config = dict(
    n_layer=9,
    d_model=320,
    n_experts=24,
    experts_per_token=1,
    d_expert=672,
    d_shared_expert=0,
    activation='swiglu',
    moe_layers=[0, 2, 4, 6, 8],
    router_score='sigmoid',
    normalize_top_k=False,
    routed_scale=1.0,
    balance_loss=0.0146,
    balance_bias=False,
    router_logit_norm=1.0,
    scale_expert_input=True,
    init_std_router=0.00657,
    lr_router=0.00162,
    vocab_size=16384,
    norm='rmsnorm',
    norm_eps=1e-05,
    tie_embeddings=False,
    optimizer='muon_variant',
    lr=0.0109,
    beta1=0.93,
    grad_clip=0.5,
    batch_tokens=131072,
    seq_len=512,
    train_tokens=537800000,
    steps=4104,
    dataset='wikipedia_en',
)
Below are experts of layer 6 (counted from 0) of a mixture-of-experts language model. Rows are named router (the router's row for the expert), down (a neuron's output weights, with its number) and show model dimensions 160-319. Each number is 500 + 25 x the weight over its row's rms, rounded and kept within 0 to 999. Numbers have three digits each.
After each expert's rows: "raises" lists some tokens whose logits its average output raises strongly, later layers aside. This comes from a sample of Wikipedia text that the model never trained on.

# expert 2
router:484462494450521509511484449507500556480506524480448505423503501515520502524515494508525480512527494480525489506513533501497483474516433505462498469477498471513458486531498538555513500517526509496533500484515511489497471523535440475527533500470471516519519494475517510481524480488499491485488486496513490527513482468509538493518481522489485487506453491470446490516478550491465470493478554478505477490540490490542498516507508463535488523504549478497499500522503493564499522477548468
down0:503496485455504482556487495502473510521488466491524523503512525536496513460480480510450513501452477519503471507496536486545534508433457506495479497461492519540515468543512492505515479495493505500504499522501475480520528490476510508494519507467477548486513515511488478497473480503574502539449515507522505490536446470536512500512520492513504524504532525491456492484459520508461509502498497491477471509489487529508519510529547488483510463517497547504475460482513461496464461445468492
down1:462480462531532492530441504481480521488545536479486498481493493481523518494538443490526509483438456534456491518519486509524501499523504510507459528539487530469507486518506510496469482501518477538507486457512466504484490447547490486485508511530467545532491507499534494505497485491500537498501508512546487516482476459452479487491501472477555544463490533494493472474489476516518493495504475494488506458505477504517529485537493476477523503468520501518481461489511515475506540522524499
down2:518537494535507501512455502530499505454481507472477490462486475539495481499497514534508526486508482460524484482480462520424511495457546522535509493550506503497493547506487488475546506519488492514482513505484537476489511454475501480497499511492568492489477504545461500492523518517454498491530483526557495495480535495514528447453473519488513512474442496508540493505481512497482505485510532505536495515522475542482499529504526523526521505496515483498474506523510454511481506528510542
down3:518504509495488506505524497481510498531512506520543522522550485534473510524496522475531497510498481458507495465464526510544458505511467490514517490513479487483418500485506536509516517515520493483538524539486456495495479527485500466476499468522502519531535477506504495525492515458490505499485495500490470510524559541511520494505498460493502491519485483501483508490511528512450510544452505462513483509523470496471513534491491499445525502529539515489542526458504547532515515459495525
down4:491513459501516468523521513510515514488480522518484521472527519528482503474517482488559532511486502474531509546496547500478488523512532491450508475520470479477485450515526511499458503508465521491496472475490518494489550518507518482454521471510541526475518474440496483502500514504520501492490500506504501494520534457522471494450449502497558498489467475555511447469509498533523485531502487542541488513532508537484501505498488445488504518450484548522523526502521533488489494538503499
raises: "–", "—", "/", " -", " or ", " for a"

# expert 6
router:493485502485484464477491512473463458526522531499469466497536514502527496489527502477490473531486520526509456502534511490438460545475521481512468468522498494503510495493480520481488469498444469454547475502507474497539510513491532521515478501550528496501499515500540528528469471508534529479552514513489502482518536459514527512524514496520473467483529495533477534485488518478496519467521496510502493546527484472494443506508472499485517507484513465480495505507475535480488495515520529
down3:515500490499574548480514446495509500508523505531485512478501463488504503512507514538507467498496543545469490476535519502537505515511501522519522529493525496483491525512445518508479516529511506491544493493489512460490466513489490440547494490505485479534493505516554547510520511508487503483461496463502513506485488533492459457487470491485549509475521438505452526543491495493493499503536510507503502493489477508525533510526501496528443542514500479466464536509490505522500504495494525
down4:495476531488507509466529565516483516473521474457485496530492510490503484461492507477494526502529482494522488447490560496462499487509482499527480492519488508494502478493463517466526532478494478531549490493535495514513515535530481487474500531508496540468501484513519502515532484510507478470517507489493490534515502446463497468470495449510499501460507471485538518473568500473481530468489464492474498448474502573475522533509567507504486506493491505522510497525535484502506492461477467
down5:514487559481548492523471513498499531440544481521533478536499486460535511510503497572509486483515464477494515482499450520509475524504513484506489543541523489513483468493491505502501511535524519503474516483498485496489504504538487498529526498484541483518484497496502456543514467485512502512512542464493517496517551527522519477470444492492476502509527493473490489550493478499484490522507504498499538499506505461462500500476482496465527460516508506544536473494489527509561509488523501
down6:527456486482525513551454503466495498429501529480491498538502486477522519481516491523482540535497488506514500474478496529551472471502501509452500521469524465529520483541492563508523496504526491495521508493513470495541520509507498480532482516585534465542494493478498488514520537492523522540525548469525502479480501488539501501536493542518480446541495486461486524512489492526521487504488516495519518509484512480485551540476470514523486500508534492513541518481493523490496525477533511
down7:506501484493485524458483489506466515512496481527515491533465472521521488481545520468485496491465467487483491510525519518477508466494463499479537503482481520488497495502467471514471501550537466520492474471511500551529427489498502546484468517503445497516513501501519488502489476497448511569535505480463530476471509476490523522516525495516465497489546494531447482548527497510563545493488459502477506530541455506474466516497534523490483521495501481466505482523523537521576499494563515
raises: "um", "ab", "un", "ran", "ru", "ang"

# expert 4
router:473483500553508457524536492522503506459492533508514501468502463452497537507472478531499491490479452462503506545472496466481476493469500475511516486537495512498501507491467486505508505482493491501522478506484450421493540543527471511534479497552469525515543511488459490527481484499499464538473552532549514510479551506474519505502504484496481525485478464499504509522475521515484496500531505464522490484520521477506533468542504507533524486474531509502488464465471488450516478494536476
down2:516457520514503488524510516475524505519506462499556476511496473502520514507485520509537528482495556476475502504516486496521475500510536493516565515516494478464494472504527487539493520482501510540511501475499512479478525523518484461513484486526485497474502534518487520521490454474431481497493491545502525493484491476470418458467528522473468467504533551535520450515547482507475437473471483486516501468517499460488430490532511515465500523525453529499515453533484478484504558504499515
down3:511469500473489536501503490515489508494540514526468541475525538498540539516480521491492491533523537473509476485494499494518464509516480476513524493509541506480525501523537504498543492493461483516480510481568523504515514457491490511500504489491492488443500505471504499502519524476469507503498490499538474519507480520510508518506471537519498524486498513515495487498510506539474486486527475494510521545454516486483533495530486471488516521511497512484532525467481448529500477524466488
down4:482479484509521525548475505468526469519514478559473512468459484459521516469535515566497486497475483493482505454529515523509496493503478508495505513510507514552533510529504534500556495481498502499518516513497517522502489485513489464510523462488506534490496497519533490486468521481527500499475457539480472549499522468492499488486505475540535473496477473491476492507493516524459574488514507450479476506467553488495526477507465484517446482479499496449467514494503522490523485528493476
down5:484479503481493518500487470511501506500521477459546464526509475505498502505509464490484489440499513536482502461514543496510481506561478523481511528564459480496479529523572489519494491501484502498482494541481485495450472514530523521492467512473514488471477488518522485532494497560508472511485497513500470526528485507492497491483493520518499559511509506491483489503541534553490529534511518469430486514531506520504522501517473501545528539508538571528529512446526492492483484526512491
down6:496533497478514485460497517520517487505485508503509484497522520517500485534504489492501507479497488538465526489510507512516482513486486504507487515484510511506506513511490503489438484535448519535441466536495471478503461510506495448512492478467455501460468492499488443518491490471522489502510450478508514500515477548536500523498496460537513475524475525493507518515513480552472516541497488507501529479539534497482498515475524481528469457529523516492518515520482482496453516537516505
raises: " and", " n", " or", " h"

# expert 13
router:500485540524490455506523454497488492511487500478503521495557501494479492498474456502509523515480544447497520481493522487523509505482492489488489497553511519507491470487496506483496460471486485523469509500488470488489486538511521496501591470476522516490523550469496481487483471526494481484479470522496518517501498483503514527510480470524528497521548504473546452487494495457462505487540508491471529533494511526533505521464568495482499494543503515507521525490508519531501555509498482
down6:488486464549498486520479472505560511506488509476493496516535552526470461472503528518491501506555512494531500506520506461465486555464516525528501454420509516505475494437513544523485503488509529464531516519478511465520513523496475467487532517531479496500523499508497544492532484494492491481471507524522525530557472495487487510473518562510497526506503526533494503506489484516437553520533508480518542475504480505507484447490446518518495507509500520447512455497473533538489474511544507
down7:481528551497517476479473508544479486547519504503499513506521529547514484470462479552503533539507499529516492528475494479499506508501490495484475493512496513509538504489491537512468526517447514484468524465519523489508436533511506542527464514462493511519502512538483533494535490523498485490542512499472479520429539511507497495491512491475526524510495533512521448515478527545527451500494540498489507514486501524503527510496487452509523490504508470516514500521482483478487517520467512
down8:534491504456505471465514450481504532509474482494544525500502508525467499485484484520541483514510483541520506493511584507525507498478527541527535482518475516484471502487534463528480501507519491464509546510528512575529509551516551486531466517491517487463514499505484519534504479486504485499536508448518475532492534491541490527538501509482485506525510443488478496507490462501521492529500525515525459548476516502466517476486551520551498491510537501461535522510513507503497528504431524
down9:510491507479521507541461503482438480490501463547501492476486479511497525503554461515506490451552495498493516512519499518515452481480509553470509476526516533508489515478465494516476515498492524493517511488520513513528491508512504513526544492497477479500501479532490526488496545517497508505515501494528486431520550537489517507463540498443463507513528488505486515482489479457490513454493445515533501469471525515478428439501531484512553452540513524492531492527477469521516535505534496
down10:475490482501470547486525492551517492502464475506548487504488517518561509485486483476529484523543455513524444456517512521528547537472462514504497528545477502500522516492512526479489485493529504480505456529474506492511518483492515518501506505479485474539503492499494530489509497520498472534482520478523527478476489483497479476498517494551534530462490521489522546483516487490514508520481544552490504516523535563490520542490501503530477484517478509504575467434506473473498479505503503
raises: ".", "/", ",", "—", " to ", " (or"

# expert 10
router:474498511468505514480506473492503448516510499517512525516525489507500464549543524491559481539481523491509521500498480468484485483459511461467509502512473544468452477493496519526505527486480486513507471476509485530459528541525492485525489485539502499532501495527488532497486517488521495475554502503513493492521501444475498481538533535516479526510512504541474482456519472486496503486451473496512507545484489524536516496480507543466540467514489489487468481485487528518518484477485474
down16:533471507502512486515482489523488499541508458480511533493490478513523465477488525498476504503456459541471460494488449502464522510505519532549508469552473482485528452507554510551491484483529503482449482523527489493531470495466519519525495482496504484517498494495478550519494496491458513502515516512475524517521518516490503529510497536536487504501512493481514520488569453548486526490493452507482478504502479497508531482517506470507493469457464473486530516473456490488546505529488524
down17:482552474514500526509540501494521500479496510474478515497464450494489520462513492463484406520484510501472522507475523521502519488512531498477511530478512482496499479495511490521516512441560474460544484462504487452529464501471519475484457482507550516523506522496528523471500544511511518492504486513502494469499554514495492463489511506509446497489472501476472502474497510495482500492512479498522520483455501510475525480496516426510485510489501509452503492557509499453460504491498495
down18:502490479535502496488509490507508501520525501511465469552483473523485440455498523472523485497497501491493513514499515503509526459477511501542495511523485558461511488475498499504458458488451500530447486506535515542495515489505505501492542527520475486481490484472534495493464519517493503493537533478528514497535466519476524507497452504471541517444533513518505513492503495479503535463555545553515520525494473552478473479531524506490515500480441510476506564471568485480547471530529533
down19:543507545494499519465482514511533480506520536530438495499530468454483506497481494499467478538469508528503485509490510503483519475463524488479478489499464498535499569530507483473490551505464448500507464497490507484470482472545494485563521525475486474534509452507529518481479476528477500518459494495516541517565500528449514504519502488508525544507500510524496455546480546517479487480526518475472500487514504481525494508562480541488496539493477516443473532513471518464490516495522518
down20:517508542517533513474452514522498480497474492559484490457512526469480511513523485474500530454510479433533499483452482485530509470518514516508473506459495478485501530531537501503505488473494522478485505516517534490495490510461474511520479507507536479499464516531459480489544499480523487507511507525472497463477439515481522481519507507537495507475514515504485489462536530524479505531543498493497507511474511471527524473474537489484505487512515512518501498526462522467489521474539523
raises: "ac", "ab", "im", "m", "end", "enc"

# expert 15
router:477470512532505500550462519522478531443512492498480456476490486481499508454504512501473474489461550513520503551477533488535460479509484538454540499498487490467524446497546485521513489506500540484491498499506468490530489478503462514486513495489505509533518513528492442534522498469541516521532514518461565526508531509501502553490527509457504539469492537478461518472520486487469489474557504473454482504522522487523527517506479514481473476457474478474518490551500472532508513507473498
down3:496478520511496535470508478499470558464514511528528506459516537489462453458483509527534492464507507531515484503488523506472499450502520492440511550497549507481492483536477472511494510453502518521539508501475511528513479461549510460499477559474471532481514503508488479492482503518479539421509515503494486480477467506510520491499476536510512528513508528493489499457487494525486523466502484513545470527503496522497472530539477516467525503498515478515493543486535416514495531497511515
down4:514467498450540482497517439524533472520505515516475504501484519471476505453512491473499500501473455474498523541521518443495503509514529471484528509462511500518486519480479508488478479506522500478459468480453510546474507516501458506525495501476494547509531513510494492467537511471466462531485517524498490481540533496527524513495517501529480510463488481518499514454481560503490460488505505500501501495517478517504557487458481494518475515524496484473523509498443544501496507473483524
down5:539532489510486511525454514499481524492503509499488499540493494508497492536519524485518509509541497511469513485482507515517557500495497524496480445519551459490502514512501520525451490422498510509496492511527526446502474487508513530510480479480479504479457469523535531480473527484502480488474479492514487497480433479492491509504481483508514504462486464534470499491488525504486531473485526499488469483477523486537511505529534524530498508504510503489495518499518474497498462513538532
down6:503526461515478500488546509508519514500489491493473492505469510499515496485483481494521536458525464488464506517526497509552456492489489476472490541530461469477491496482539538479456470479503519507501495498487507499477505479508469489479510537475537482490486512516528518488484499476468503540545513548491504471517489524501523529514517508512493511526514488529542492489492529544512512496510540500493499518493508512517526529458514490541480531545557518515498533516507505462540470511451500
down7:509489459491518486521493483496495549523535463497523480493477488476520536517483526505508472507485522541460480538524482520507501553530469544515491515445540518464488442479493468523521516503551473513504522501523488536551527487457469533489510533509488538474488505498533526501521499515498487534513476539461533503530535480529511491509510505518520546476525515527466485498481512472496461499491511492496507501570490492438508488539521485536500487509521507503481500479528492487486482534471449
raises: "S", "N", "|", "K", "O", "B"

# expert 12
router:517479538542488516470536509479516511470443515515502516497512518514513484531524504469505521510535505487494506497481532515504482472521492493489549483500495467504528511474506527537501504551488538498544468495504514468529492496494478477466505466535524501487454516501512506533490517503520527521550488514493520528505519476521508456497485528541494538532507500483521508511500449544513506509491512476469501503488504495517534512491465479525481456443544543530517535528493513489544458492500508
down3:461462490502518510465507523524492468533491473549511475500551497482511504509481495465501499447477484469427477478486475506486469496513493495535508470501478505480503456511528468509480509528509490513489482482484468477465468506481447497491527508500495563539513510476454499486490453523470502541497531509540551511524564517510494515530493509535508421518477519491484492463550494454483487511496519540508529505505476453489520459492471500506486512469489494477488491492532493475502528493475553
down4:542518530480513479512508455512503517486438518501522466468533481530508493505498456511509489508463486494478501502520502529521507467474461484520477525450487504498545473517458533477463501508497488481508503463482486464447526491487500520457499429501476572470519495489498514568491498499483473494523506550495506463521480491534526491544515503502499497497527464505533445498471543487430529502493507480461541498508490498497506512470532477471523510505510487497514477487486464474537522495499500
down5:533499520485472534479494527478528498534520512469519533510450545492497481492525502544485505543519503485486513489522461525500471499500505528471535457486481491532544457493487540494547531458532490489499488483458471468504523524490502501486489496513536495489496505504505513520470530547455461486457495482506476475478493447516466511514492482461500541491515508501505491497456476504483478454482495514474517511524536481488541531433506508533476497498530513508504483516470473510497520537441486
down6:480500540520478526536496501517543543535542516528458574479461509459513516486477536519483503477513516513491482499534459493539496508487533531494506534483490471526528462524456502453517541466482474502540504523477435494494500552488474494507495524483488520496517519493500543486497488497496512481504516498519519499517523515493472525493506491553520491484462507506472564523494478511447510520456471523456504510488496506452477510504475497528492486513489492484519475477453502455501506456496515
down7:483523527535437475502498518498497472505507512494499462430470480498514539485538502473577468514501516488506546505527520506499505541500499513499536516484458502469531512482497483596465505488485490496472513523495546508508452516480484494516516504506519514511499540476516523469443522471508495553497508477481476517543487496485464516465474485506497539532486504501464491497499506492512520474485488499479507518506523503473532472493510478495522524531499513492486505530460467535508506540502487
raises: "um", "ur", "it", "ab", "ul", "oll"

# expert 8
router:556464527523515537499428510485465474523486499490529519557487512504471501501509521500480530451520464535478507499485465501504479465509532493437503469515516488481499548511498535536493470483496483516468543484499484488523498477533517482520506477542501505470473497534499515530507506522489492496478552521461466521530487522508524497532490458465510500512501482513529486506483528537473517495492482476518481448507474520505536519492479519497491501524514489546525548520484533503472431501499474
down2:476522516527483504489469445502531531489505518453499515519506472493444458548471418491501476497508520482482499542510485477492517538520524497514488487488498526508470485488500476517510516468460475504509506505528493536482463517508537534498515514465525497534504478494499484521463492541503531517503500493543489514505526496525510526562436472505518504495513469488519499494507520548505471458514487471490507529526490498487531536436506516488529480554510491483567478543509454531501484509496524
down3:482476498509530526507551460510485510476535448479536498536498549487535504479501527554488488539503518502494503504493491526534473453512501524493456511508518487477468470504498440505501466491502511488493486475508516536506524475505472504494477450521493498487486499569494483481490512559505515495472446515544511512539523502503485473519516447522510467458542483453463552518525496494514512527496482463531496480507483549541481499476515545515486514493470533505490492480507485501485489423484486
down4:557486539504457506517530508454543494521499526522453496475503517485476529494507490507507417515466477517514513469476536478526525497501512501519492520447504467516495547523490495518488521486514512532527483520499476546477436484512463460489555487506499495475483538501546477529497454510487511500524540464548524544533503524523495466544469535540518507519503518528543484540489484497507473510502463500508504486480525469492489480507509497537472491489451487451498498497475533537499534530542495
down5:490485503475434511498545578524515507474507529478534521495497510482504495548462499492499510508455526475511524478509511486471470511490497475488492516504520513442471500485508533548524505496474463490476477485495450489492558528501484494520510508512498528498514537466554454493487518495516478491496532492537485490493493502529514500539517478479473522527508506526527506528468525500457532527503482526514472503482533472512515463501558524516522473554525480484537505478529457493509529516468499
down6:456519488496462509472511533491479496497448467475510518507538538507497503505490518520480507517498555531472486509553484505459478485514439535504481541540516441458500548496506488484516539476439515533463500486535488472455476487490514533493490485510515504477502491532498517517487482534519516468497494532516535490524484474538513510498483510512533514499488539507519535521463478505501475434513459468520522500543499460506489499477527446513526461557497525444468518514484526511496503471521513
raises: "1", "2", "13", "11", "21", "9"

# expert 21
router:517494482510512475509515453527479530474514503535494479501499538495488524446528487480490491510489538470489485487493529482523454471526473499494504507546509522507523483498482539477476517485528504476524528507456473513487501478507516515533543512508490505483496466507515498501513506487504549470507486524499524453454527528468526493496495502498478531487476458473529503513453485526468451447491524487498463522490489498517491497514490510488439514478489469485455569536480527520523514505503475
down0:490478470484476479471501497558516500515443485489493503507457501446518486484525540515449473524497475509484457482488512493493459481483501509492498472501470523504546447475486547504520494512455525479497517527498524488520474528514465447502506485532492534534534541505513506504496518501546518441482462517531512532483480508503501499493480472502539523480551461477548503515518474518476492490505473539471512516489465461474499491534484510488452484499481491492555475499578516485479477529507509
down1:528506517476524526485464499537518510482492491465461501457437479406504477495485511477512474508485519497544467499508510533514497504497512501531508546468513484520500547473497461486474491545469493505492474521489526540503515481555531509468496468502523500512499511519505484517509500514520523539490522499530487519530457519503485467490490503503527500502540523505494475499476516511494478491505521489502483488503496503485509527534496472521498456499456478500444553438500500526483548513519494
down2:495525486486495487505487454557470524524512518498508497490509487466467467475508577519513510473539501529506555517490529505541511546468479477545496525557497511520521548498503512501471502501475493527500479508521504508462493495492493527529477503489485495458460457524516510488501526462459507523533502483518517519506494506495537533512456521478485519460492433516526472475556518499481534466478462480461526487486528548449505495518503514462525477540455531455488486479479518479538499522498518
down3:508540513497514504463490485509514467502532483517507519504462518485459555540453519527529475536482513482468453551489519461512457499459494530476490472522530471523488502487529484517555537471520548476491514482539507402481500528532476492522496465503549510502503500528512507539497555551482535474486480485520505505467503504535511515531511509530460516513516515488502507491506494450497448529457514477508505488502548487486499489479450519484535501516497514510465497454491520512498473491485505
down4:492511494492501475475521463503513467467508501503526547471475486487490531520488495519512551464515531499525495494490491514516456488466495526508472506481513507498486472503504484468499477568487484501524495510506473495502514474468471567491517533506489491512467511534513517483487486455480484473445470517495489522554498503480519461473478515486503498495517513489516485468496507513523499507471493520489497524493511507482510482523498497471519509446507495444555471499507496514544471505490529
raises: "uk", "ig", "um", "in", "amp", "oll"

# expert 19
router:475482538530495508472486512517519528523517506480532457520484542490513430490503460497503459506536538493503471477524524445494493486519512485432480475479493501523442472510461492523484505522513513457501497483465471502488507505496501484511490470460503536483506506495494497476509483495500567532482487492531483545453517524475501486459527463513512480522485512484487480497490499514468505443519544472490527528493490480507463483497503511491478463503503492415506493497550496529523535486549504
down8:542555447468491547501509504521492537503500490497533446499486538465537530499494570516457474516464469481477494488483464538471462541487499475507510510494535528492477508500495506518506491516482503460473479467473471529486497506520504517535500502450528536520505527543483481461521481500499511483488510502522498556478508491520492505484493497510475509473500478534496513447473487463504539457525500496467493519494551554512468483504491454548514487493481490500458534462483520514489545476496508
down9:491485514501518487513508497500463474480465553476468519530485525478483505493458471497494500498505447501513469498472522555485490515519496470488480462444500518493489479489474494489539495526507513520483426543501496510459458533468503466493442493543503508511514561527476548512454480525493540490491516516515526487504491482511510482475475496514484520519520526504459496494495500477476517533515522473439498515515499480477479489517519479489490519454462510504495537515524491479532484530517509
down10:510450453491501517453515453482502427495545534478524487458511516496498505501488493474467492539517479493522502507507522501505513501481471491509496486475468519477513513485500495497494529486479518499523494483501514513513480506502562529486520488520454498488450499556513494508525429487486447554507490502524471459519531479508449465507505499483540500461504557528504493509473532478515506502484514533505515525555468542466518468521491466553488526527538512506518516508513453515516464520522450
down11:488546538505549510521486514534462496504488517465526493483489501466452509477488499508506484509438485480474492509471498533522492553501494486496507506530527506502540504468531555465498509478477517495491458493507512473563517532469494530486518475486441489496533527488508491467522511494478490485446510536543525500453486502502498526491488547510521474546491452459487490556487492479528485553512474560517522540504482490492477477466490498479489523524489515513519497503526494531520497455474510
down12:506499531511500484543513479478509512516544454516491485525512487477528491524464503483541467485486486530480533489504469514485522525482497477510504482511521509497497494499486498502520475509485528549467486480494498545495524491515505510494490513494507459490487465532493561503508483447537509516506513509525474492499489452543514499528471485516465501506561511472466488542480492480501503456516473478520491491511493478466463442520578551519539492495526493510507509451514488530508516487502483
raises: "\n\n", " In", " During the", " The", " During", " In the"

# expert 11
router:491508474491504457505451494508519479493488480489496491540485485460483532501532518497528505521504469457521489545506526450519531461498511529523523507482544504528477508515470492486500498474526503521504462508534488502450518454551507546546493476525472490434474451501517515494505523514493518456502501512489527509498488505490487548473476499540502511530494472518552475513503492514482540471507512495489512481490460527456492533537527529494535520551533510455492508521480511491500526542474469
down3:519523550507554491523462507570494493477496495459573449506498500489518485487504491527519513442471516486541497480513484480481503532524472457506496492524517483495473457537479473510487523521495507487494520501472486550491541549481469513526503506524504496493513493496464528526480515478471526529473504490511512516501533477507472502490480468461524488491501538518525515474507495508446512450506440514490485489497486498517515525495502487447530462530507464500493535508443498501505496476480517
down4:455501497515506479506496480469469477454459470459483509545505472513492538465443493494516484480538501489458495484514507496513484506490509532487533469474518543508504483462536502523516447501495473518527482478515512483512516541541502535502499488451506528512467481465483523503513534489495518479555504527529515537524481513541511544463443496459496504493516462532500483505464487504446481460524513526535460518561508508504464529539475525512496502490471501503509472499534510496514509510497486
down5:509511539537473486528508477511480469546488499472440484521474521542480505553486497534512473474516471528468512523539511503505473501474510488489506477481469459500514479450508505507517469484502506488542522491469516492506533524527501485500452469504513537463533531501534534500498539458512485538427460558502510494510555499487474535483540476475515530510503478451510490476522536515550515474474486531465511500505478544540464460510520526488487511509525458466485539486530547533530532503505498
down6:488492507490471516451508529509555500489515475465473525476473497493479503465478514494503498476467508500480460506453475508523476492464477517507517535510513478491484505515495529505484497491484485522485489483507537496492455457483484506458542510477475509470462542497503459542502471511490515470492510537478546478519496515512481490560518518518486504474514482457516501501492542504514513488518471515521543479513485506515472522476490523485530460518475492491471475505515473452462480453507423
down7:507476503478563498505508500525555494493492436483459494489507497499523523483475504513453490510531484501508494503492491503477481484518471502514481518472541462515517481438499465505476511492475511530483533487474505472504508476502492497480488559482509510500491484498477475458494515514510513481517514448486502531514481517478492519504479545489502525475493480545536481497521479517457545540496523499473481524509526505524488450493480490498492530542499492519521473497492518467507487485471497
raises: "v", "f", "j", "c", "k", "t"

# expert 9
router:468485467514510464554529547502464488477525479496520465484496538531492485484526447499497563528486496520487524502518482533477446548514486504494521550499519471463483491545543485536504493479472540491482494509435504482486470482476475498477487466497483453525461515480501489515488545456476496513483477500518476510523488508461467495466515538510468469463499507456517500518478549485473494485516529470485507480473458514505493495483517531491501505524508487521507503440486540506486516496543534
down3:492507460506494494521517457539476491483496542505506473457512529521521516510489480524491470513483487520496470511455508493509451486514463489493471496488498489508559528467500457507491489528502480510543485542464495504520516511548484511500454485521521480532541489484505467494527507569449462505476485494496470507476544528465524491510534486502537487482483500494530468491501484524459468553536534495540469529512501527501467505504506476504506518458498516506488456522475535474487499504513492
down4:447484479486540499524510467534496525505504502522472484522565458500502502519506517490487511541484546504553510556511465519524498505514488508515534503495512489481489459541498499499503445497487548480510456478458468471496522495501561496515504462489477499505496508487522536514503506497509562505531505540476469495511487519499492472528493478471508505505486513496484504518490481500510503478541487470470492503552512522481498489485495518481482506473469533531485461514513504500521549506545466
down5:482481524473516559557528511492527479496495502539512498446470486449484515491459498452480534492481538497482501502510470528438479529483474496491510535481536444505576480469510533499495515488521495529487525515505519483492532534482539534488520499489530502457544516466472530509504486522490479486498469520518512500536501476537518529512496510517495504510502466486520494485534525461499417527552512504504455491510479489481506501529506503484508488467543513469484484516509467478482562500488488
down6:507505496484472521511522534496484499500508530497511495506519508535513531507543491500532517500473498490507442495490512547505487522510490502486515487497492502524516512519493492510505470543491524488498507547498494457460472499505526507490528516523528518443514531460503509545505521526505500443508497454512517531478506549452538473505509533533524522464516549535506482502451509478493511497461490519492482490464465517492504463500502506520487482472481480512467499537529510506504496519522522
down7:462498469510521499493565505512485435471495490459487543484495506479490496508508519454462483515560531475526524506489511492500540482498496529492493498495480489470428476521488524464504492469519517522499507480543461526525495532493512529499471488475490478447470508473478520458476460509481502453499497491523488508501503515521527493522480502449541541455533497470477479509479527474474528504508514466536519460521458499515491432469491538483529532481519478483477519471424506499530480482514487
raises: "ig", "is", "os", "iz", "ik", "i,"

# expert 22
router:517463515524492511471506455507487548506479522459506528478501489482493513499452478513493470506546503498494499497531499477530447472519513462500519462500522468468480489499482502495472503520508501484494536483452498469495524498512508467513512448519517449514457499478509515482511551468497510508497472538485501490491537513553482544513499482482501507515496489454472472495504515487452491484501551476471504519493497463527479429483523501560521454474507520496480448479540498468488531481507507
down0:499520508481543507475447501501489451499532534514511532497459521501489541484462539481523481483502438581520497466478505506530480476515506499494521497521473516489470507508485499512476529523472467475477494580499468487473526494529510510489488476514544501528485489461476495477513476498489492475517502457502488535512523492514507480504492488501513471532480476504462471496538474486523469433493504484481451472491541518534533517476520498500547521496470492509551513509485495477482511475489514
down1:456495485509497484472468523475455508560523519527522536476540515496512472506520502473482526498512495522528488519492497466479510511487461514472445528508561492506477545499452467499514512499507535451490458509503520526499514509476533487546514495589489529479443477528519494514485513489462563515482523459507529509509527510558516469528510456494528473450481486497493496485491475498502521518495510498512530488473482481518492511513469554522463521497508553511504462505528489473521508517538491
down2:504489460496470499462506507504514521469499513502511494490510479476527482499512472547511517486475461455532531499499503514489416464515498478561476524490524504521502485473512494458509503498508490486520490481503516542511532509501488517540527473524521479483476458443509455508520476449505483479497454531507476480472502511485469479491495518507520529464512540428484498503520536507487500495522520493516495544517535506527476514533515515495522514511499492483499469532456493477494540491485536
down3:472513478507506502522492489498482476494485516485511500490504443456521453509514490532541481508529472489519465528548521459509507531493483499482519485526479510489449503513522534507545475526522478519492529521485500475499499517510518542469458471502502506481501503450470471492488480498482497498530514506567482478563479486482486500498530530505545475512501542534449497513498522517518513525469531475552443485485525473523472491520542496531534476503513495504534512456543509495543479471519472
down4:488522504469486485486547458506486535515490475525511499514521521508536515475492526455518514500490482506483460532504512527485529521536473498484503507451497487526494496473493542492508484521517470540468485527550510519510533519519503527500535535516490477461506537479490503506521513520495465440491526492479485480483497519551438464519492477518464496528445502458517537475505498492516527466508522493499486514500501463505529491507506543464509500526509505504491500501464492521508458543459529
raises: "990", "992", "995", "980", "988", "993"